From a checkpoint of a small mixture-of-experts model trained on Wikipedia: vocabulary 16384, 2 picks a token.
Below are experts of layer 3 (counted from 0) of a mixture-of-experts language model. Rows are named router (the router's row for the expert), down (a neuron's output weights, with its number) and show model dimensions 0-255. Each number is 128 + 32 x the weight over its row's rms, rounded and kept within 0 to 255. Numbers have three digits each.
After each expert's rows: "raises" lists some tokens whose logits its average output raises strongly, later layers aside. This comes from a sample of Wikipedia text that the model never trained on.

# expert 18
router:073130193141123157081122089155117150153134127167187063130119169127128150172129107182108193154119125122072116142122135081131116126125105115072144142176110157129170149087142140034127102109108110050156092182122151099185055114160120165097128164174071162148110186097118072110146094133095066109110127076060116120134105157127127178171148135126144161133127165148095112084143137169112107109077156129082126143086171094108120104096134093109038102122121114140147106120161112114139158117178106127187103142076148081147172115154074155179116143090150146140167152193137156125177095188108179134147150109121072120126117118152094130112112157176148114120168181140131082121136137153145141141150120062134080158128127133184091140172190124122110094187063141175164152137079117123085123144154129
down0:116154135104194097135153066140105140175114108139133152118159102101126091103095102091165093143085187145082081134169179166167104141104104047170163117114107094153154130149182089164136180090092156140085152121158168076170153098161133113136100150131067091108176106113128082166106124099092068060103109101142131128161132138141194103132128097078152117095146110143132100140170123195171150090091111177132104109093192154133114136111080143086188072104143140126111145136106084095125110150105077148145102142162113082137098158135070097166199127078131129144101107145113120107189107093077143141154095095155138118178097067122095172109184108150094109091160142103097111149116086120176096125109171173185209119129133137117134147120152098098103109192150152147093125117118164111117059107065155
down1:101101104143125137130111142104128057109139042196140137134123108131105143126076139197114144195142098159109096108092104102160153112130133159110096161146139087125153164131156112125098128099135144073177106097128082154139103182139137126088113104148080105098135170090141062192083143127145160098120123069149138156092107079120132181144099173179066094115089132154103195138114102135166116102141126113177140110093191130126115127107155137136149060081147174135088138132077137092066102102147116120127116076127081075093150108134144169120086080073175139093210134075156182128137117165050132136131112127156129166160092085095106175104135080112171072065141133055144160128127090103095170144096088166136113130126113141128102132194092150130147115141111076156168122115108124112104165153088046
down2:026093164122138150158155136097104113108148163076078116124138141101033142126130175068118068135098094116102193114125086121145084074136103139123203086153179116129126111172147114150138150115111112116056119122159113168082152133085166129189112114085175122113087116140126135112143186101148162122120136193139141104113135138136136097141089161131040120145066165120093135127172193151132132112137120128092161170140072103109190173123096118116093183147114136091170136131148118117074146151104145110159078140135148175142119157174081122094118131118114103079123137187150156085138094134112138064062167150149129115109093095106134110144149117166123130088130171055145120121109088184101214147109115138130138144102070085204128143097085081089092096098158140162140138140155097096116167138166152
down3:077147128115157181158082120137148076174130180113147189173161121132125089115131125146138176162154138093164113153090139187122099156140173158143123121131120184099134095127165134146145077102108118076125126087086123118117164053175138152095192156109119163061104185159175156176176136173137130106119094143037087130096151191104155093202104173127114110070179117140143101128130133091096132162154138053077165146130124098128107151121200093079109140110131101101149130134134070106161144094151203174141169077183085129174112128141120137123121126118084154141120128169112082105100085137179117147125117126103147148133108178135191140079145137108109200139131104146100072131043150137145147072125095115059111176108134125110104096115123122142112113123106162081101116086114073109140184149126129
down4:158099195050142121168118058127135156129147141104138140115118093143082135187148166126138040166145075080081107133115129076135135127148111125127124157165096156126125092078138121120125160103107150085116123143076098103131120149128087106157106121177099066092184115168126141091140121087093206175137092170130115147143127164190098186106159141150139167089134104124128082172135163130114104159101170108139109101135161073147103143135139116166130165122139127149117179146153125119173090124127093087179151144094092149122209181140118079094159176132171082078128116101097082157143131057118148095083116102087138128090151139167165125205123134132160180134126162023071165133118083180202102133131127136152108184110124115084059099089093101131128143146165152139133072115087149124134126125088150
raises: ",", " of", " and", " (", " to", " in"

# expert 37
router:171113156118103174089083089134186128106085129192113133145133134128209146140159142072059170122084127117150124078132105125126142077128133107085104130154117107115128174118120150156138164120072105165069134102128056084161121170166106136114157112123176110140139150184193140131152125148129081135178142096113201156161154088137083178134121106158183116172097112158104081124194171083046164102153131135096168147091157184142170098165162120131084086152118111169192111163163132202110153110102133098135120113114138117081111150046127097087148160167075158092153133092151124110108132102134108091110111121079130094165120116151113126166113120143163170108102194091159147096124097129098075153122145102107122165153091167114113143053122183125093129136086082140121155191144135095130099179079143
down0:111135119110095135127126114106161099127170137099096172135178148089113171095115126115078117139101199095169163166131154103160086123164112153120132124161089050125149037097142158044153143124126187124151079093107099150138107125117137137107166173168143095122120114128070130136097098138080091081165158128074145191120165121064116132155137164077198184136152071104166098118136100139180090098120122149166131094116156148056146122115129112121144094077147177087104090153143112142118067088236140113116119080065128100115138074114126120113128129132168127125164161115157135116082121179223132171095067147116096098087155121170129164151148091151078126148136140110144084134108115101061119100172112167131146144132123072138118123140113147136165101146112103131148160138136061112157119039125134
down1:185122111137150105132100114161082098161034097139146110136149125095155067140080154090122087113109130132110134137171101121118071209115095139145125093104142169185152126095184173143181150104144183181172144119162134107129123186108095080123125103141163077118146160173114180164128177136151164116125132100119140110142148123126174133110132118141097148111177125177152097108132154157158145116153078056095151149122098196116121138119126124127157117176036190155117202097131140143050102170098178099169072099139072125144147148107141128122108114133132110107146192121127155171142072092148100083158135137102079076092129119130164123157120119126165147136161175171161084153079142119139172180100180104122139162150143091090142175113109097124048053171094128082137135137108151116118101157195133
down2:117152150143155089124141149150156119140168201126129137163114143114137114131115057131145184101105083125134127109116117190179157089165082115151095100122132099161116129121115061122105128165121054130072139155072118159141089083094107087116083158182110110086085138094075144099081165139120142112172136103195132112110160140128112171093128074115165154164130169170112121124075123154146157085050112114124075109195192175176122159049143179151093194096167134139149144149114149118157098114107105125146135146160093140069220155106096112177140132112109135097106082160149082132178143133114133160127126100095149140186144208137171164171105070121125107130107119174166097124112077124215136148124121128139154099102079112157176154104192178125159097134096142105123168120139150119123134165150164
down3:100120194067078109187171115188116164111082152118147099118068150079161100083158071066113094114174103138119124103114135105127066157134174199103083184112126117109166116152074104125087139144099084119160167121126141135129098100127136103154123141152103159064138148118102110129071174118122145099127190120084141122111126133143187089162090207113150170076138145167077102135144140092110157176090122096127149165149114155075089108155122141050111137087158108196128155198121121127113135108114099117119127167054145118166143134148136058104097144176130159170083171138059128142144070138165143152126113096128139146128185124114138150146070136048151118131129156181158167124132153150169174130096190147093154105071176119076165127098156140114159102108140145117129109112166118139176115105091155
down4:094117129088190080107122075141061114108137152162115126109128168116140150109173137070121164143180154146135115119130094127148123118138125135104155134111096103127093123131151081180117101191135188132168094174086178101083162132145115161142163157074095093120096116134167132108128160128067123104140150179129171149155123134121105139120153133144128122108209179106150166124093074169091136183092157090062170168123076097130160116144124113116115088164055145130181121155064125104115174065133202119148088116065130103093050123132110090080104163106163112151154132097154137122078163135125134115118209151104095124117091146161097121142161098120161136016118168104125110111149163179120104170106111115166155178124126143139203132114133146074113105185104086102087154097134122212142131114140158
raises: ",", " of", " and", " in", " (", " to"

# expert 60
router:114152117091152085136110151130107126092113115111084124097152146038125145152129058220048157181098136147101157157134130146120104090171121071166119133119136068081172131133122120134078116172151117074178152142135099171160159166126095186125171050110113087133116088135119129084068156151137156153156068143124163151155132140172139223138137128099114124159105108176100135151066124144130146106132159113105145165124192093146166118156146149114162171117171108139096126159078118121103103131147130165170105119096105150107067101153141086120145086112088129106138120166113112114070148149135120156077170164178172135134094094136175147168109152117099091113148109144140189090133042184082066098128087123156117170133131121150150120133152127108112055042135153156155160174111076090132127172120150
down0:129156135072094139139128116086121110163176123118119114094169093140129148160038115143094123152135164126066146136145109117122138098105097137145091112145078105138144137180134159171118076100143151095067138120161083200145093094135133139118052133042095081130160128116161087127131114130121149139134064082143163070152120096080136122192137094123159117144145159090162188108171153110150142121153081085131150048166180138108083106052070112127127138120091130091170150078132111103144147099082158121101156132151152151108064103141161158110147142184165121119149104100092110138096138164121155178089082130108156110079122145067110143084133100129121210079159166126138123171110111106146183136084123052168097139134122163130123126114158140093098164134087154150180121152121123168110214148202173
down1:124114128178114116127125122152132126109139107167210124163110146201105115050169113143141131127091213079124140097081104119090169179090150118113111118115119166127152100165106225096160147136188126156109128151107105083122142119164106110114174124112068062089076118117140126191121089107088108146081172144154161168096105140104121113163150104162090156162090139115102089137117120087091120090126080094132067148160161107128103121063145085196139114183147110089166130122122099117144163119109121065187092173128140084103089143103156121085136127103136192103099128114111151144125153103104161088093130176130209089145153087172084101137127145086180163098079106146156087156068133084106142096176168153168200148135116118167084114158146111141122129134089120144148136101119096119140124094069191
down2:150066094129139145109130080107067117164104154155148143133182126177150096158099094222133183099143136124185102172106116104127139089167144162151111141098084118165114139065147143131156163131056163143114147120103071123150104127181144089128104119092144170135143124206132125103096090215166149165166124097142118124189153158039098107140123131169142122156113087073119100074154164153134069099088123123119125118137130149192115113165160085090107157085140119122143117136110113125134185189106174157118123157109156100146166087162113130130166093128132112192126143105122128096103163149164131082118141151129173136142058098043154075122131084164186137144079158145174186136154096142103116128075189130139072087157130105121146122154127069162173126077156144156141118146153116080090147146123182
down3:104201122140129175111079120100138185165090171184092108167108132116102095139069125118109034122165129115188181096110123087117117101085107165081149099129119157111122119164106139084127127123144149121146113088123105117183142109156170170163186136161100100072095167128143155099134103126159121090090103093072117172067127126162152161148109104129156112078126136135146081148158155087162122097175169147139135045181096119091182155133074154155178135118175098161131129118179105124167142116107166087101066115144119120116163133115109124152100151115109115118030137107133156127085126111130158153092190101089166137101165122139092086124139174131115109134127111052116116169114146103143119120102132194108091076171141154188125150059144170106122106064036103091090121097133161134079125139131178
down4:150098120121097126152151140098169000139112097139059164127137153149132140144123130156106134088098098092123077101115076159090099123125087117145153145105173151176081075105176104076112125126125124101113116119126174109114116142105060141156104108187170119110138143124180135067153170142110112135210118131151154130142145165077118125126132119090108087153123107158139097062064106165070143153114156132102122187177129119180166118073149105110132096142151106171191138109148096135145129157144173112153169127109145138154142160141110131131124147078130122154130201176108127139105085177143150088115152110120094112130138112154089211156108133138128205145144120115117159136175112033124125160088055142134126153080164136111119138121088105098165157126221153149081101131077083081108179122106148
raises: ",", " to", " in", " (", ".", " and"

# expert 48
router:116161142105154166113097124107163133107145113158159125111145189155192105137154096144176099125140145142126142119141078202128132093094142125102107098166193157121121074087137148094128092168066160131174083088120053143125101171192119167094190090095133137145105126156073148124145120099134106069085148101128164117170106105107108178074106131178089097149142098118111155121136084166100144103146093151164107136161178157135151127113152152154147110165062101132229097082177151153113167155157134130122175109125125137138140152168084106105105107163168174109079161122117128082101172085201111092090172150060127120120108092081160149091147168099143181045189109153134128137088112133092157178150112116101129089117147108124129111085095138066146061124139138178123155159112146136136061111116071
down0:134103110177147128085154101163106114188136144100151134114105156113133107170182105045086087106135181154105061143156112156184106141164147149099159167098188145068157164102103170195082193118131116168140147108147122087146079167111124156159138148140140148072096124203077080139147106090125138124119116124110096127213089042090137068104188138131142132104163134113099167154149156137147074131090134168097102118143132135110118154091129112141097164122146111139139140082118153121107146121153174109063123132113157179180096146157192183151099135080137064102069117126129121181135140052142090123161208135167104148132143120130109098152125166110136180170152144206107107144122107137078092132171126070183133145100164135104098118114197162115106134157155131141092126135074144114138155155130120
down1:143093123145156131085152148185149083100168121131112114102073080090156113134120189101168117136192063167144141108146214142078098097175197118155075132115161090073167104140063103086088122152076112134106126090083106163094122124067156134133116141171146151194104156101101172188138112154127107112120120155196109146175186111125063057115121105130143140131099131124148070091082118187185129167167163128135126141137155119122174139139139094111100156093088145169136094087153108141146133120115131149166070160108150104136173133120085120058124142121068102133187084125107143123181118208098158165138125172111191133099146137142139092123152078108117145087102128186127169175165126095150189060074153146130118067134140136155129152130143136141098129097133189127125129159117094157124100135118134
down2:150164111088078120102139076134129101100133156114201148131146142155167108136164120131097071116170073172091181175132057130127085131064096119148195121161143134068059101153198140115128121123167134112075162143139111112152096083134073141234165162119176084129100126128139110112075088119122097121103128083119125156166121081178113121176183168140077159207106113134147085109102179141092166181100197106104130108115165167124113057086186120151140114140091118120098101120123135106147135103089132134138103091138154144089117116170094126122099162128097107106138076082081086126143160117127161107149075078108117125171099122103077143135107117114163111143079082091150127141126160127154194134165138101156131149106143156191119179118097135095197189166089126127121166134112126100107135107098175
down3:097130092165111083111117133092185125136101149089113183128070179147060133057097161131122166138145103087189129170138101148158125155111144142146126128104135107139125148087163087126117102150187085165106090104114107109080152099116158144159131136102143163154040055131140138109186113168086071118135128077136110136111115107147103167150121135104130116152166137178225122099107145111107103072142153123093153099082149161063108047123123160133134174114087095101085188106161072141176091119105149117114133109087089145158114106140162177199087095117126162099204138161120167138159146121136131142106168162160116122112162151131133119123129113158080122107084108130084182109151145086187146097141115109175099108156114165108162071073180143110127132086075095082201149111059109082119148112154131
down4:170146073127131101138153138180102079061140168170155089138145104094118059126113143131136057144107070156112114122088163110206124110172110098136103140112111102122127094183145166142152178153107119177136116137161196117151084150114178139101136117150150109170108156132137161175078143078151088116108146152126126135141125124144163136204163099125159112122156138128160184142139106100136182135108065101096137086082115099084124110145112092125124123134156128166099112175162136193154093144143113120136067164093148135169075104095118091150121134139093105045126127135061174176129173104082197101135036040136092183121115131148120139177122153142082038132088071148095162149139153151137126121091149133110087078132105150102096142094165162192126140137129126195146100148104148160115135094095112
raises: ",", " of", " (", " in", " and", "."

# expert 57
router:152144094159124097099155135112110141128104093111096153139095090109094088171089075180124115171176092111148103112107192115136123089090117121098147158145182138188142118165118140121100130145097101077183110120119181118176125096154105113099125160139142168153157143120080171152101140162131152079137123081057141113125138113122153174123172080137099154107122188218066166102113124144094099164166102058094120091179104133126104104171176092159072140188134166148178120163158166126140135095138182096122129140077132143068192133106139082134152147118153152108147152110133121127122100094102152154159113149106103216152125139069119150168115142153149112069152078206057147113095135139070146091145166176169090122068127133141127145142109090094086170125146151078109122111099106169111088175204097
down0:172119142160123076146124127103111160149086133118154152138106158124123170097154159095144131083137123097117085118084217164095127081131145098112085123117163103134137221115096097142148182120138106108130084125096124171172139138125113110108120146144113151154161111135112121094081170178106118146153164141170147139104124153117066101111182153082152157144128114079106176107161172100095073111160168103149098103126124095157060070124126159111162206119127142089161123128149117171151206172045114097085133115156086106126092131080082120100122092190090141097154146156114158145093082129136152134113154246115079104132127057163118101162101106151083158103124085175172105119093156128147127099200142120150186104088114142113105180086138169065152111100137139121065122143128149137141142135183061
down1:097126151084082132161083112146100112148102109130113133134120145098152103152146136164092181082151135151163131145128082090149154141104112155110127126186115116124117124107124146116079070154126135115079095127153122116120152147121135139084100149149035081147148152156097137173092145125121186116154129142129156102197120163157128134121164147201113175104119114134150121115162085138124158148138151181170177122151133131139087133120146155117080138098174144115134124088114108159190135171137141149124156142130097137142112086108076113150061057142049115138137145164048120206108120218146149141136116133155099109141118195143158085157103112085128165151108129161145154131140116118120132110180175108133063162176053177104158104205168115105127080203090088183157097194206066180157123081117173
down2:029145178128082100157117045145078106157101105144138083152108092117156125126101108089118098115126091151124159100112125158119143125119078154091183114140113143132097161089133076134153107161092116129090068154114124079135152187165114087198093193107147159199135110112141138162101199128124160130123095079083136125185104129146099170149120107128131092099191094108104139114110109150121168150082130083081129144117094143162128172074160156212094148163139130089152164130109148142115097130111119101141122140122222132151149191092124159094152149128158123108084136152142120088097139076137170203139162049164119098144119161156155109136121127188126083126131108099142159145140180084144151144095122141124141117163196054106138136063149152120094165157158138152101106161180150094207105121143109
down3:133175133120147174150181145128121138125134165071141159157071120106152128142124108101127134158126149109140125132077127109156099103113143065108147172075130089100089151100138084163105117096124172118179172135136060155199200101095155173084184132139125130122101152104192166105134091169114199166133128116145099143075078072146142156082138171172103086133121138089148118153099117130112171130138125079139124165145197097114160156162171110065138125155124134102069140099087119152137120168123147115148065143141115145163195101124065138153076132114170156126173108152072107166112126134133136159146160134082144158170150121078121106152062145157122085183107175092114135123091158104071082131127187089118127093150123109084126099109112145142105231104061114148058124201144093143161112157099088
down4:109122063157110119157170164123132116136133129177096087158131146131144110198110124106146094093149108159100066148150143176175128159115218109121170161099122100102131098136133128140166146132132160145135094103042145189118161142142134155157103102185160163166028134089123106165126141123126125145100164137124121123106114097090115132135136115130128086178113072140083122144083184177160059098134134152091125121124132132176162202136122181175089140096175141121141190140129106128099123136055128071178078146142166165145152095126116107118107149111151143081129112107104088204125130171131103103151120090128117125105159084130109131210162164180136144081085219131155140128122111106099107110092044098106100144141105203053128134140075146155111151111121139121108116099112184165102156114090187
raises: ",", " (", " and", ".", "'s", "–"

# expert 1
router:162116111134141141215165141120123147121191117123132119092125118130098172053107153124181117123147198152151074124136146155152125137110094106137150138094141133083094115100104081143120059075141161097091180115104145142101132103172124122076131165165076087135103186152169154170137103101094155099100110112199138121121113124106121238081169112089130097115160119146164121161077075133146085104141107138070187083162117138196063129098142116144100171136147161140153109146122090058102134077084136152101089163101126143146130155099175138139074113129135138136125084158164065123182131105078118141158144113126168161196133097142099143136079125132096151135150109108155157134131100112129086140108085219119138127174130144076112154061143176123185142107154066118103069165148126110183138091132099
down0:084143135139084166069113119111129133151090085170092128183081129123149088183088143160146173107104128148169127160150069151138147191125078114133102167123085118126164150166146130086161111157155098098220178140100144159097131060038110130117089081125131144144113135124175125116130108113153144118116092148098119109099120086107144152109088070124116122150131136143099113111081123103174138109111121159055135102167119090159151107147132111146132092114132146181059058124127057065139089044080162124109093093094099114151122148190137115159142098144120163142076147142175115125145124109165185172137096203110107135158097156110172143128098127123113148140148067114103201174072175090105119131113086118162142175109125078159097158068103154098074119137134183170157092084125155098104152079141146
down1:113076145109123143101141144131152192120096107174112144099110129119106180132192081147128099105071115099143148144114151107089140130092147133094120107116150128140144161137102137094101148116148110061071168164060172114139166172124096130204062065103110172198127127133184114116103120054188140143177110179086118171217101110127087079103145150100162126131098129099130131133158111188126108137148161146108106139161129135141115088131112134114187096125143057154158096077089161154126164129143129173132174148167079169065111128091142180069144156113180154152089075138129090102160148171091160163075151135096093070074167149180151073083123105144139102114181109117043163090106113051138147119114094108123123143140131166147141127158099141191152128160140115123125129123119111142162160148130085
down2:152129050151199167175135100153128122121162143112125094155091168135125128146137138117163134165094176119110114098128139137118096151125115099152082167122149069121138148145152152148144111172166176136127223109142125135141102111136183031170138138099137152154090161089174067123073065144123096120129061129108137173220123156164136099140099199093120149118173092131096031131118146144161144134096151116140078123072123162121102133157144162120113071137174154131137078167088124106160137120171079197155085168155147074148098161128159135075133110102138133097190171135076135176111082188126141151129110123172136097125152133095141115125127148115141141166156146180146189111143068160110092109096171124134166123147128165168091174117175135165122106146130174213153150148111134137122131121068149
down3:119109141100084175131168053117039095143128108145126134123113162069095086110176149151147109102118141159141149167084136116135203144117066073184127116171125108122121127134086169148113138148115152070154189122168153106148157154119149122121055143106110129128090095116201098069098133140119178082128161076111132156093150159102112130088087080137166089115119184150124132162096207115115142162142194071133128140181162159107088119102124123059103134157136136043142148047119054128134125164208111132173137142138164091092160149150149121129107104143143121153092094126125157139083188127128107197132150115132106178109173126146176183126114144148121107110145118153145104122101135057129163139085121141183098088140106128117134108107130163171112151148059142133163054065121129118131088122133146
down4:187164126165081162098060113165046069096097125145143153100113089104128121031130152161160143103101160149098100099093138133106129149128065174148131118140147112088195119166102128123076129175156122113137163115132066182083074150106142093181067111128087110096104129135112112164205085079172143113147111141164133094101158125114071120091175143085129158125103073075138102114124088110144150111055136095107160126059159125189126149137166154106152176081136116173131119168118170135101059112098124114127136068067118145122139174114116123144089104103117134128115087083091173093116133074139102128156092114116095125099160114137141204130137129115128146091124134096133098073118122152135118095093180105130173090108127191094151124091130072084119141133112091057094105138103124124109158166145190
raises: "y", "'s", ",", ".", "ia", " and"

# expert 54
router:113120141162105117135117164163143055149126133119164139151156095146138155156116131123129132110105080116167203087144140087141046148102109113146132112135158137159114133189119103125136102098107145150130101176147165092111140115062098104128093184131139134091119142064122092112132134129180132177152153172079086092118125157138164118187117179082144177142100123085156157109158111154151113163131097093135105130149109100132068154133142166144162112069139135068080150114122168136142079157207157122101093128114144158176092109139134129173070154029139168127089182117149173097110143134141133151097165162138088117115140137102108119140090096168109091192041138093074100096075166151174166172134163100197095138182140154159095097204113124187083133154127168144215155126072136121088115112134145
down1:125150109108141173127134106106118153077105163129087155110167106082134116063116125139123022196133140108157132145091161124145099125135128161084055128113115127062163156103133123166094156131133156165101140069109134156117108144192075139145178209121110125113145167098100161132093084073046162117144084130165077101139145085142116080067124117183153170105054103084133129133168150094075148179107086115117143079142074164143141132149123079142131170194147141066082108083117141173113042134152143180089150133114108102120132200143133101096148127078101131105094127150082119176099201118147169095122126118093132112175141123161178123183113112112148149088123128093132065120155108115102092168074121108096122137127129142128087125134132105210095111149152118128105127105103172136135124087112132
down2:112108103117078110108167075131127118117143125177151148093121119115115102095146090133101117128101160132107142109138122142130088145108121105145132137157114161183145106145128154130114126178089187105127098084130091149145164172149136120072121128083061133157058126126162165090155127147107114156187139119166185122109124108132100172167125092148110116151163134162175084116134105146157162187144136088120109094116118122118182092139151120117130056168132104212157145151134091151113090111152129111099123132115067113197105145128101044072060148120152133210164134098155106113128122166058066170166131108095184108138157148104115122102130104128133170158157099156111166142167096193136119160186054111170160115056059167096122102222124195126140139131107086180088171119129137120216163100132113
down3:090091117125169128110120122154154126102151106108133126122148068123125107127160080105094176146091151156127102163069068143182117106098088136155122125139130137136131122080218118155152132075103127111144134076077176114161159170070103106053099116106161170128077111120127121106115092170115175147193145080066160118163104151145100129151115141095132132186106178115132134119145144089111054133093139142112184147128162099081070106160109105131174154092117135110166101132141027088129089186164098087085070198101099157101129128175149118123140125098122155137120132168134151128154109190134132143124076128118125175144134109099126129138100105132177069154113158119096025147123102091193129126189139085126103186156141100115102137096064105129111074188184177166139115104135146090115105080117128
down4:141129138131131088131167082112086167155120108169090166167201132071119131053090201145089148086103096155106063150165135142090123143216118087099079219139104195102131145096161160111126168145132164131104082097131074149103164154171118123078153143097165126121173118139109133149083088098193111171138092155126061108187112098122130111146104120147155138157166108103155129125157091169108152149195133119165115110149156153139113153221142132102114089167094140157107129118133122143181103152160162112109096053142140129117162132085132096195122088118095110175121159138104133190139126175135160163087169115116085130114171109111094123084185111110078145148144149129149150094144143115073119085107105144092132170125105120075201066154181157110121086097157149163120158120145119138121089100107129
down5:169142134123092153137079176152183133089151117160092148135119121171135132134109116103194141166150116131089147136082077140107181122144133084179078135073199129148027175088122126127094106145170143142122137139115137166018136123158097136154135082113122104113086120121133131113109172130160140113091102159166158136119118137112154158182185098082121087119123127135117127101119151134145100158141103085093088133140132148118130125151131142127110131151117117072130166167113132141176173091148150090101103131115107194068110117138192167097140078121099162177065156093136093153120110093121110079100141103107120122167090100155110158165097060166143105078092107126114105121059166104114191185206194179120142109085113089207099108104129122159095157171185154126164159127062100148153098076174125
raises: ",", ".", " of", " and", " in", " to"

# expert 2
router:140060136096155109121148096082121156168180158095178096133113131112187086111121138165086147081125104111103101180101102145090129166104117163086191141160073130061147088176118162157181137167153174108143119012134124152167158121117108152119141060164106125123092136137096166182151147159152100106120178172109182099131096132109125144164120111147106048074133161125090178096141103141167174167088122131158133080088089180124114123063132114106152158110159146125119170101124099184138159144120143130165128134139073082142132089099089107182182086167094169131126040110124140191130158135113109104158137121099109141107105095162154115133116134115168104157140166048155133170136136117083121156070146120146176112146131124117166112132106086110210102139153102088063084147143126127146129095095140
down0:119097138111125111110116154137093120120126148137092117165131177105125122076108126070104151109131120086134090153081057192068130118156078114128185155164118106154117088062161180105142084165140134096157143172164157088167138105068105153161166166159090082108134145083102198085163118132050090165105114086188107182171138121116118077159149079160087065112107089153124174102080162160172105124159173161159175131103130091118165108120133075102123181095132165105135137071155118163104134095071187144133181071142155112163135157136158158150151139158194163171123123187121110184161150168175134120113134151159091157200088064144134163097111079144122155129164114118133126124091086101127121135096126101088120138103141153123142136135156125110103131128105088138179095137094063130139051096133143
down1:123143102108162141109167146093134092134176134080147167155144146179099196154144172109107190139143149085068116109111165152155106137096168121119111192168143123115099126106155154141136127149088199195124089096089136093108138113166153101179140075106073090108081127146102077063107095131088147144077111132158098098129140115141122161117115119067134142123150108113084123146141088068137113146106109155165161141125171132115171151155088109086116123119121163150057140135141104151183203121013142169110142043129111124155061130102138149141092100064053136163155140155190147123099125065092089112138105134121124135155112097091157141179190146132084139120134120104125114108117149147123094143132091160124144112164160102122154147078073143163193067121185068108166107145178165128138153111097092
down2:114170082167161084094142129105109159099122084011126109144159168175143153074114124129121144115124167098116186143111208155076097104101112100098128156105101139138129124141145124153055114128111187120137144124096083120113111093106147173141130146143174122113119135138122164140135124155143180127094090122197191121112116123128112119077158119126120115149119160094145177127143127118119069145186109130172101145130101098160133088169147093153111120139156115051126128144107146128153126065081124174162072160087161162116099188095105172174173082096109087145134107121072141115166096161112100127123135203143142192121106154199177146066134154177086131141092118185161114119148221156118153165149156113117105131171146180129103121189135165116066103162094062110133165164103132122074153161172109
down3:128169094123182101106144115127151093132151174130144117079119180129108104135097065118197093169117127132150119179126144101110144063160127145111139135133158146124044089134148089102167111120155138123132130089146147166134183097163128100082124160137160077171135196142140136151088127150156109166138183167160066170059088122166150145137149145131131097178192135066150068082167166151174177124146110187151082125127185156154170114155128159106133087170143107145194163084164153142165148136122118128103143174152123060100080063102154103073087172167158166089132123086099101101142169155145066170113083114139090094146104103170150173081100155205125129119157147114156150126135087131088189092188109191089130160133160121140087113153101110135147156098127167146120148157083103105143128103130127
down4:148088106130111161147115131128108157097144092118101053084145129095126148187108139133158114097082096082117115090123085152168169044170127169115039186153177086084112153178097099122129226100108131155129109128088140119128144120128133153088128128134169125060068200140151144160100153114139044130185140112145141138108135107171140132102153100115128119145107122144096099189151114095049119147111105129136097128098135066065136123145148102066115078103158074146148112114132140119150119122090116148201121066115126127166137121107111144138148154174083136081126151126126081103119187103151105157165087116138115105112124191141066146129155078123127105140085135130055165150102118188125159127062123128129132081164130124055095098100151107112145118108112154043171116124122091069138175084106125
raises: " ", " the", " which", " that", " view", " response"

# expert 5
router:122122151162132117135117175179143061155130129120166119139185099156132142168125116102126140108103065119145190103137128076140067149094120111143141126117154137165115119178109095120132096086124138153140109191141150088088128100063082101129076200130145143079113140067125108104140145102157149158166140161083078114133121165144162120195111151069155155149114128081156164130149108160158112160113108082113124106150110078140058140148152147149178104084136152062072154105114160116147071146201136135103105106114135162169073106140117167164091141045137157141124155112121171095127145116125142168103179158141128083083136146105100122109103086159121099194048128105066089092077147141157179154149151099185112158185149170159100102191109137173073131154122184125211145124085119129080124115097154
down0:144071128188152145109156125085160138106099138155155128195126118123093128111161076125142151172132132116118163179139088215155091062121128112161141074164133167069147093124144084146126140103082170141160172120207178111142147187172119109097134098120091140072166080135087149129129136124123147124127134137123071114107129141139120137160062153120150111139103145074066122174110202128153086140089183086188099116115077161120168095127082142106184181081115200113074085131158124131135128140144098137124177111126149112181136123089121096173117128128089155158105110177105177137088123170147178168148146161126162095118087086154152120175150147082115140204147153121092077127135089153187172128151152175143091129184166144082105174094118116109115153137094088089120078175118124128092177143134086
down1:158082145110123145138153125142125093132142124051108097113101120105133160172126106114132129134141079136129159138182111115160158110178138132120127119074146075103120188138107147124175121038137169080104134084112188124128127167078105139126092138134104121122113107066162111130131142096160118104130104112068119097103163151115065122189138117124133164080094131119073193135055153059109160108146173087130142123094181130174113066140104145115131108115114061118099096122133105158126099109123175089108140185125125172109151079177117089158101143109103115159195128113140125092141164046113091063099071128136103152081164139050093142155098152172156198098080170108176155128151132145151094138071087170102065058114109162104086079147145148116076124154144175125114164099165074122114108129089127
down2:111127139108111141122113136182104064138149144093128104112130151064093148104101118144088177132154107109150152133148147170156145089121159165175176173098119137129118157167092101110072144159138146157052095154167171106162179100057135141101116150069124119143048081167112099115110050144217087170074162154127106093175139103194110125105096141145146114152115142127128135175052120140151108153110147146120185130081149135111150123145124116188093129135127078098126160116100189125116142207117145191108087150106066109104172130152116158121127134085141142145132132139152170154161067105074127153093137140182083092120092158095087151122106165123157134172127151099121117101099097134146171105105059096118169121159146143118178118135120151121186085085161130134170104121076071139226079105153145
down3:099100111120157120176104114103123104222133113077189145127108159142130076143153111139203159068155162124120154152087176138143142123117071119108128142152123155144104168088113144131125090141177129172117115114131098133133078144137130104105131148099109053162192173116154099117140137189191119186145166117181138111110131105135178086111101147114063156129124171139110091163136167135136130108148138118126227153153125148089140141141170148140100078110058156070121132058156167124102155103116143145113086090071149129205092157184131099177117075076130164134123075142109101071110119135128143112097179157044095101084137084106160158084113190135117108148125101149089128151082146155105145069120144117119147076188161171114110133131146132138164049129150080110081139086098132121104141166151115
down4:138106147102165114041168122139085109042104172097154101141125138129135104130113160117106147117162118098128117067130133171097090135144124139069175151146099151147144096129161096107083100153139155161095161107091122063148179097128164194059094102175130142105133134094140103197133150123117155140204178098148179107141144130114108100166079138118112167138122113153139144069177098151151139139090098139075134173140121163161188127110081113120168102119093162139166089046093150091188036143181128081113175104105198087092147109156146116150071129145118150131092099109095164063159100175156112100133191141094123095083103109088156174109170115094149108142161122100164127126116129138138128122110148125087092092096157139098111130149119067126144124128107143152095123146131081095076177066188170
raises: ",", " in", "f", " of", "-s", "ish"